config = dict(
    n_layer=8,
    d_model=192,
    n_experts=32,
    experts_per_token=1,
    d_expert=256,
    d_shared_expert=0,
    activation='geglu',
    moe_layers=[0, 1, 2, 3, 4, 5, 6, 7],
    router_score='sigmoid',
    normalize_top_k=False,
    routed_scale=1.0,
    balance_loss=0.00237,
    balance_bias=False,
    scale_expert_input=True,
    init_std_router=0.0146,
    lr_router=0.000411,
    vocab_size=9692,
    norm='rmsnorm',
    norm_eps=1e-05,
    tie_embeddings=False,
    optimizer='ademamix',
    lr=0.000308,
    beta1=0.9,
    batch_tokens=[16384, 32768, 49152],
    seq_len=512,
    train_tokens=293100000,
    steps=9345,
    dataset='wikipedia_en',
)
Below are experts of layer 3 (counted from 0) of a mixture-of-experts language model. Rows are named gate (a neuron's input weights, with its number), up (a neuron's input weights, with its number) and show model dimensions 0-191. Each number is 500 + 25 x the weight over its row's rms, rounded and kept within 0 to 999. Numbers have three digits each.
Before each expert's rows: "gets" lists some tokens that make up at least twice as much of what it gets as of all text. This comes from a sample of Wikipedia text that the model never trained on. Tokens count by the router's weight.

# expert 14
gets: " as", " as a", "ed", " is the", " is a", " was the"
gate0:521539520545510480491523464475503516590503482506445532457480475487503537494520503526517529546515501521519547487488520503491485557486490498514536510512491510513557517481445475482539525470500492506483501496539523513531541521512457484516492504474491554513547458502471529482515480492523548464494518480520499516522488500515495481545466511484491479477492509514492464480521499475511512545501495495501519536502477503560504494478498516492485543475491518497503494524506490476507540537522513450504523537513462509501539557480496536487503523473516506513489494483491481482504459511546507492
up0:496536513509481481487489513532493479421513498504456444517483525468483492463486491464517473505504535474462510511505524501511551494494489510515494493456455461497451497537533518475485503513504536511504541454488476477471499467509512488477507508470468464485525519488499522469489466462494481522496466489494485508513522501495497484518477504549462547503497517495551511489482483495500520481481535529494501491543506531485503516518502444529517526531508519503457534501522514517505482557492509517503541496511536534533485523476467514540506506522536511538553461494546471501488515527445489511
gate1:504458483495463489495474516528459475513444469499520451498494532492531486493493545487473513515527484526500506515504482505491507530526487490486511514548519516448453500508536470506522503526518471548503474524494520473502516474539498486493490538524521473534498498487457471514506571469473483478522479491514511580505491487442522527440470522459480500496512521475491502539477474512495463512485500512497493496503485511510515545522502503533516513514478487462474508491486555503475460486467553497507461506484473535500480521528509493491492519470491525513473511528538541466482488537511534499
up1:504514517510480497551488524501548510488491498470496552537537500530508491531549457563495509489505475502489507514552518516512504487481486515496493493477455545523454462537498474533498457491542502470498472520511517497508501505469465511548482488503489526513541504483489484464563452503487518483490525471492475489514544444495526502522513506485524493488509475507510470508557501480517503511508520482509489522511504511539472451490487490569505473471515501454562521502506451478503520454501461476504519509508483496465505474505451500488550497507523497530500514520483484512534507511487503479
gate2:487476471466538507542535506496533512487448487502500460546465475498489464497529503481449493530481502515496529482470499477467503497548526478532475446485464489514509480446498500509506457460508468496465496510497498535550485496504502518498502510500511531522478522503480514511493501489479533496508422472518500497500505497484499492498511545497511480492501518481508481509481444476476511526470471533540448539461498501469508463518469517519520498493484449473479451500492484468519499502497507572506492496478484472515500467493500460438436510542533482504513493511496522513497484498507496469
up2:510496479496496516478506544485486500494433491497536514507481525475461523493521513481513539524524476481495488527501494526508488513512552540500496508493472526527476478557490501508500510474488493439547528495485499513510510518518461517492513545486527500530559515482472488499484464489487501528507550537503527511475527495504527501477466519529504477483523506502423550464477508497537488522469510492543446526454514509479494483448485504495481546499507499513525500532487491485503522479522478495495468502544460507524538485571515482490465485507511461521502526524500462490477474495463495463
gate3:480487519487496482485532472465477450506508513495541505503490489453480463472524501472497502520516495471468464482470540450565484500504493442462517513497533507475522484483509512496482466469478474514496515517496526525460468500464499541496497559509511472507499493524489496505462451505495461489513521475525487493485451509522530526492464464496465497490485515468493486509529511515542475509501494449509502535533479469508492531535498517529514525497445482509495499497447480452496517508553486486505530504457457475484510479494521480480460533510544547471484473510499517473539473479504497499
up3:520524483487515415500506483487474480511503527468527530509488527473497476475533477519516472527531472525518496447492485472551497513484480487514493525501505497489520448538484488493479506492520459547514490539482470491439465534472497517498539482501528486539520501497500512544457485470525503503469533550500477477493450507524516501508495510489462517493538503435515519550551506509498482529483507480536494553524490495493483506491474487519489486519475472492500496564501471519506511523521512514528509544487509467481479493507502492520505512510558530535493464468480502464503475484529498520
gate4:514470534536492526482451464509508510538481516506530505457493460498542481512465500501518539466523509490476526434504495509479557561490526513470539497515451511507494496524529462501515501519468503459516488503480489459487473553512481473496509557455488456473525506503511520501515463503507467528489479496506452501515474511483507524477500475499470525509549480462539465477469503480542476475475507493471483511543475485531509530514467493497494506508516506546497498486508502526447461522491511509509492481479461518470491469493504540496500501505526487448455508526489518486521510464502487482
up4:526513458482509433517483513483537478478551446482474479508484508493520513491479504530497478494481497523511552475533520526464453482489500531548497500491510471474497494500482532543481506488476525489517510517480485533503520539469573510552474466509486548517522502518505520465510503494453524507505485506487517475509535513551499498494573517510488476503499509495468511542491496505490486475508537546465553517500492531503488485470525508504467500484456492538495475480497484492503522494469495486498508488542544469519491540506480490493473479487485491469518508489508494537466551477561511482
gate5:510502499514483522492432490454506433524526512509518505464514506504479517525536529539503521488520521448439489475500544494461497449507424484524522566501524523503494543521539471504522506473496495473496492496551499561484478513498503495519522482534497510475493443518515496493533502512541479503488516482494495476540496524490510545532530513488522505462523541492517492488481494483521518484506502534490512473501511490485496511482489537527471540491472471507505493541486479532488470517500533476523549536502482496524511504479443503486502507507483509503454492492517490523517518522556504497
up5:506480526490492499541493497493532536500551469486493516531535462530484470520507490466489496536516503513527497504458515472523522499421504532482491500535546513486501447504515496520475460501480513492480459549512485528481491456470528483448512511534495510528494479451481540535502473526501474490477551486473540462493505499505500534492525547473503488488514509513497496501471488480517485465526511451511485489507505487448469539489513493527513488519461485529493518538537530556511498473505542530515526503486456507507538503479470496533480490461539493473488482506503514514487540486501463495
gate6:506527555496519505535489480447501528469532495536502498435560495519505503486493528516527497480499499537489534498532493529547578465505495478511518517510551513478478482512537460514507555508466508469483510499486497488506483503511534534497471451513489514472523504528488494501547504518509485544454531502494452515484456501517524506514500509545496548526491502489553477505482521480484549543483523511486463513513511536499471543504528526544475523481468521521518514522509529503463486444490488491466479510513488513492492504467512486502487490476508494504479482497526522454514504528493514481
up6:501515483511498525488481516507481496539513513474485533547462495485490510514482450467519533471495489518481502486528491498458477499494501540516497477520470519487465505462516534468495490480486500511513550496508521487495496481481469479475499485515479488549515468524512475471453489465497500475508474497507519533546510483487518493526502498465532488479501513495432501461519520537478483491460449516466484511458489508502551491523499501537522450505501477524486464500514468466515479492483543491529551474511531518503531559551486484466514518522492452493549522492467520505525486474562478544
gate7:483498496531492539515487513504447467481529514499523478468483469488514475480489507539494509446502480493466460491495474521557466512523463505492512494457547496495511486499495498490521536539501457521524521482528485436483511557498477506430520500491506531491494509476468508510495499519476516524454468496465528461526442527518515505531468506547511478484490515489477525492513521523545514496475544522531458505546495464481482486554497513480502480486485505483549515504516540527540480502508504494484495500425488505522512519476476530513485490552506472499486505500522504494475479497509499487
up7:505462514458483504479532528479482506504538465527483505501485502494495500511525537458504495509474478466505490504505502501522498471517490562475489457525485516490513489502555466511534465490487532501497441553488532531534524449495523539519466480476511492472528496483512513507493481497542510491483487438511470488497488465476514502484525510459491529494496489522520513557522480511444505525503454492491471542503518567496547492535493521531497506507507471522480505475498510507514540473470487526511508518487471537472500530508532450468433508486464511494514509519469498486498478543500477528
gate8:518508498509486494500529504491490562509484574517462503490532477472493491495481454527472509500486479521483510464536504505472478528522548434539509483517516474521520509506511485476518552505497502454519489522484496565520499478534516447520439475505481499505447518487544510521492517509460513505510521517517485521447509528499517499483510482508476504496507533482521476496480517479506461480491511463547496401478486493541490492522544499467473515478474505488486475455488525501491513519496524475518511532514513484517505469484463496506477480490516460479490534499486532509505526518493502466
up8:517516473554497510486514496473518534495481532533495522471521514450515528516501474546483519489531480541506505476506507527475448515508537459502491510517522495511523523522500488482526508490542491483523507478475440561499509489534507462483432479483476481526447456492536478513527512486483534496496536521489486492471530493512528493509505494465477513500495530483458433479484524476479433501512480474557499449487506474487486520495490545484467503485504521494485532480505471516489520518486538455541475530540497458490504491488484491495480492474508508486477484486512520485487521477511508448
gate9:523487468523496500485493496508529458475509484483463495510477508465508512462513505555532487518478491505525507525505515513499531459461520498509510484481520478525517464464529492524492511492576527470480487490522484525506524565514532512458459507454482520527480426531486492477521506503460532490479501510476524515523528518521516519524481519476513506440461516512521511475501499485474519542511485481499523520495497506452433469465511535495520483495473537509522527508477482522501510524484529477484556516552500517479493495546467470521469470517506520522482511478479463467501531515507507482
up9:464540511501508469482504518507506443486508474492550462478529470523486562475488529489488489540454525511513507528507473444491503478485477492485521526478515522487513526489531486511529474516500477490480521509499527487506460501517495514530476522483490513463489529541461504515478511526547536479500505498496521528513529526494487513522558526505483465447474500502465525556469514473483477525468524481538489506507475484500528562477531534533511492525490485479497492485504499527486464535499475518491443446530498469476489495471492505553501501507494502491519465494523449501458476459503515515
gate10:495483539539471506524478506482492518514486493501529537495514474543467508474526492510492503491498479522476490500498488493516517513513519464527488503481520499523511531514465490473481469489485437495500530515493513515534480528499497486514483498524509475533464453478527489457466537504466486496524506504541502509468513517500521504494505550477548519513512553482485516481452531494508494511503486507526533411487475443524496495479482503465502508506506469520520522443491477466557495503473546489494498529530513451499453522501463510505479500529486457409503538518511491515528488481515531501
up10:533508489481515513472519493509525535489521441535501526521456525455510533535473522490455484478523490552515494527488453483450522465480499505540506529490482544457558471477468500476510517503547481516448507496469528530504479506472527508517511475506462503524549511521463475504566514480501540502438458503501529494500516469514518493510503493481444481509478503500504473501556486482464529494463514469502535519521510487489475509519518500494505486496504485478489517519516527507514502507494462531489520450536475527504484477484522451483487479483490481495482530509507506506454508527488499489
gate11:485499541471445504495477498465485518514525496490522515542449459504493523497481466519465514487526478467515469513492500513499516490480496470502486486517474507484459530506550468485459534485543472538494481565481477511445491468472484513520512533492463475488527546494488502522542534495541497499469462496525497474507468452454472496514557559495518509509502505473468489540518530493489490498476478525515503480479503495522519521523515445555489556537506515505472515486507486507456484485541496534505491512489514527461476527467491538493515488473505507485499483521486493469491526513496500520
up11:486527495455497483478494495512473479540482464490530520503511482566488505499503512492474506538494485520510503527506486487521492498468527538493496476478465472456515468534506497552499519501556482524498490503472490461516500482496491543492508560485515465474504494459464501504533510517538482496504457506534472523505511513488461535491558538471505504541548478465506498493502495517500505519504471486474530512497510478562564535520547466509466487529464509498490506463515511563470493467499505536542520511494529510492459477526517495527524534478528484499501492496480499490451541481486494521
gate12:503506495412494488529479526497479527517496475542514477525504501539515472503512513495516475464524511472503528483462481522479490492532518503503524460497466483476545540484504493541500532465528477483506492504478474542477445511505493502572499478460487515497483533494508467516530497531499471516507472516521507466518492498492503510491507455494518529503488540472511484455519513520508499480531516533508521523520476468477533497488427490518460511501480498524523492540505522533493492485550490501491523507501534527487522477550499508475510497464510491441552510516452473483524536496519555517
up12:482502487494510534488506510490502471532477486463509540499489514500498472487469526497487484511524476535539522574524493553448490517491517518522538485513459517497476465487510457537517447506498503481525534482455513524514503454474493477461559473504540480492530532509534522482474460472482543486473483496483499500513520509479521473527535504527490469491524462530464494478482496508470457498468523531502472525499521528492485508522546483508497511518516462519489495503516480454487551488502459513484490497520493501467521527474454457502516525516533483521452485488533511490469476520486456485
gate13:485474512533487507463520470458499473505498477478504479570497503482511490472488487487511459481516503489460438526519486534524467486518524459529537484517495529525467564491521516503467519485487518524472450587512531507484498477502480513529447506512509474494514475509520489516487515495484497488483510510488473496516474466509509533497469492530484493493477544521522494550519489513481534525481528520472531443494489492509511511475516528473489485494474471516555507497511522496456465511485447486487458513479483517542456486508459530532509485500544510539487495498519529503490530494514480535
up13:498550477508509476521515528549467537498519467502505497505547472517498489512481526523506553544517510509526519473496493509518464485500512508491490510521507492482529479520481489500470453516456495507490494444523483496532519569508532479468512501471528529535513532521453530518522546499495506515465482467490536500515470492489487491525569498477531499495505527480493481454492565455517450461506515463518478518504493473500544464514494472502495510490528500503451490450472503494510458489489569511522523486480506511532491461513468480455480525507488491473479480494499484506491495508500479520
gate14:449455540494515523491471531492470465504511529441505502516505517496528486489512523517488499501482488513506502499493494507516495518507506479473519507487516509467538512496542517470497487506475491490529483497476499513509489432500479516470467538496483486519477493518474521504540489425481521484516527489519498487516474502468479485466533496446483500461524519539512504483514490507484441482532446504522512499471505481464506509510546479462462476535492517509523511507477421566516479480496493534499527492513468484459495506479501492487539478485516452468510491493478520460511509496533475422
up14:442509503455474498492479518485428499495502497504509497534516490519511494554496491543477488545527469562484509512502524494501454470520481485490510474485541515477510523544505489542535502549485505536486522581482536457538455494473511525523489494484498490526503509469506473494532544478470525501465508497510517489489516485477479512501534533500484453508521490506523514518521486477504511481503504491522539509499517546511534538533552472506497476552498519495498501506507506500468507485494501515515492458487510525500466517498479463453539476530489473487489521514542514523554537507524524493
gate15:511487504467498501524477510504483514503470507532530502513518491558494455529502500486518501496573477460478500480520525496495517474513562465485506467453491510506469468518509457518513514514490503451564505509444546497467529452476514498504509474496485473475485547456453476517522510478479514519478458536507515525504457484485503520478525462522432518506504490461492479516488474519535511497504509507479512505491503522508528496514465514496485463539488500523473508504538507530478552514486460514485530496482481467530532492488495497479489501523517536444530507499482490509560514491482513496
up15:501501488481495489500570552497482459477534524508518500489527543502499537478498467454509480465461503485476474533548491526487506493494533528454477483549485477496476542503502514489491438482523515523490503490501506481521485473525536477484512534567526547469518524489499521467464516512457487495496480514481510507530527496464537469509532482479471529492481506446465507498481494519520463492517499531513486491499512508470527486531508514502529511497491502493510493492452482494494468489495524510495485473450559523425515516494460465472493488493513553464484487493531482492461516487496500516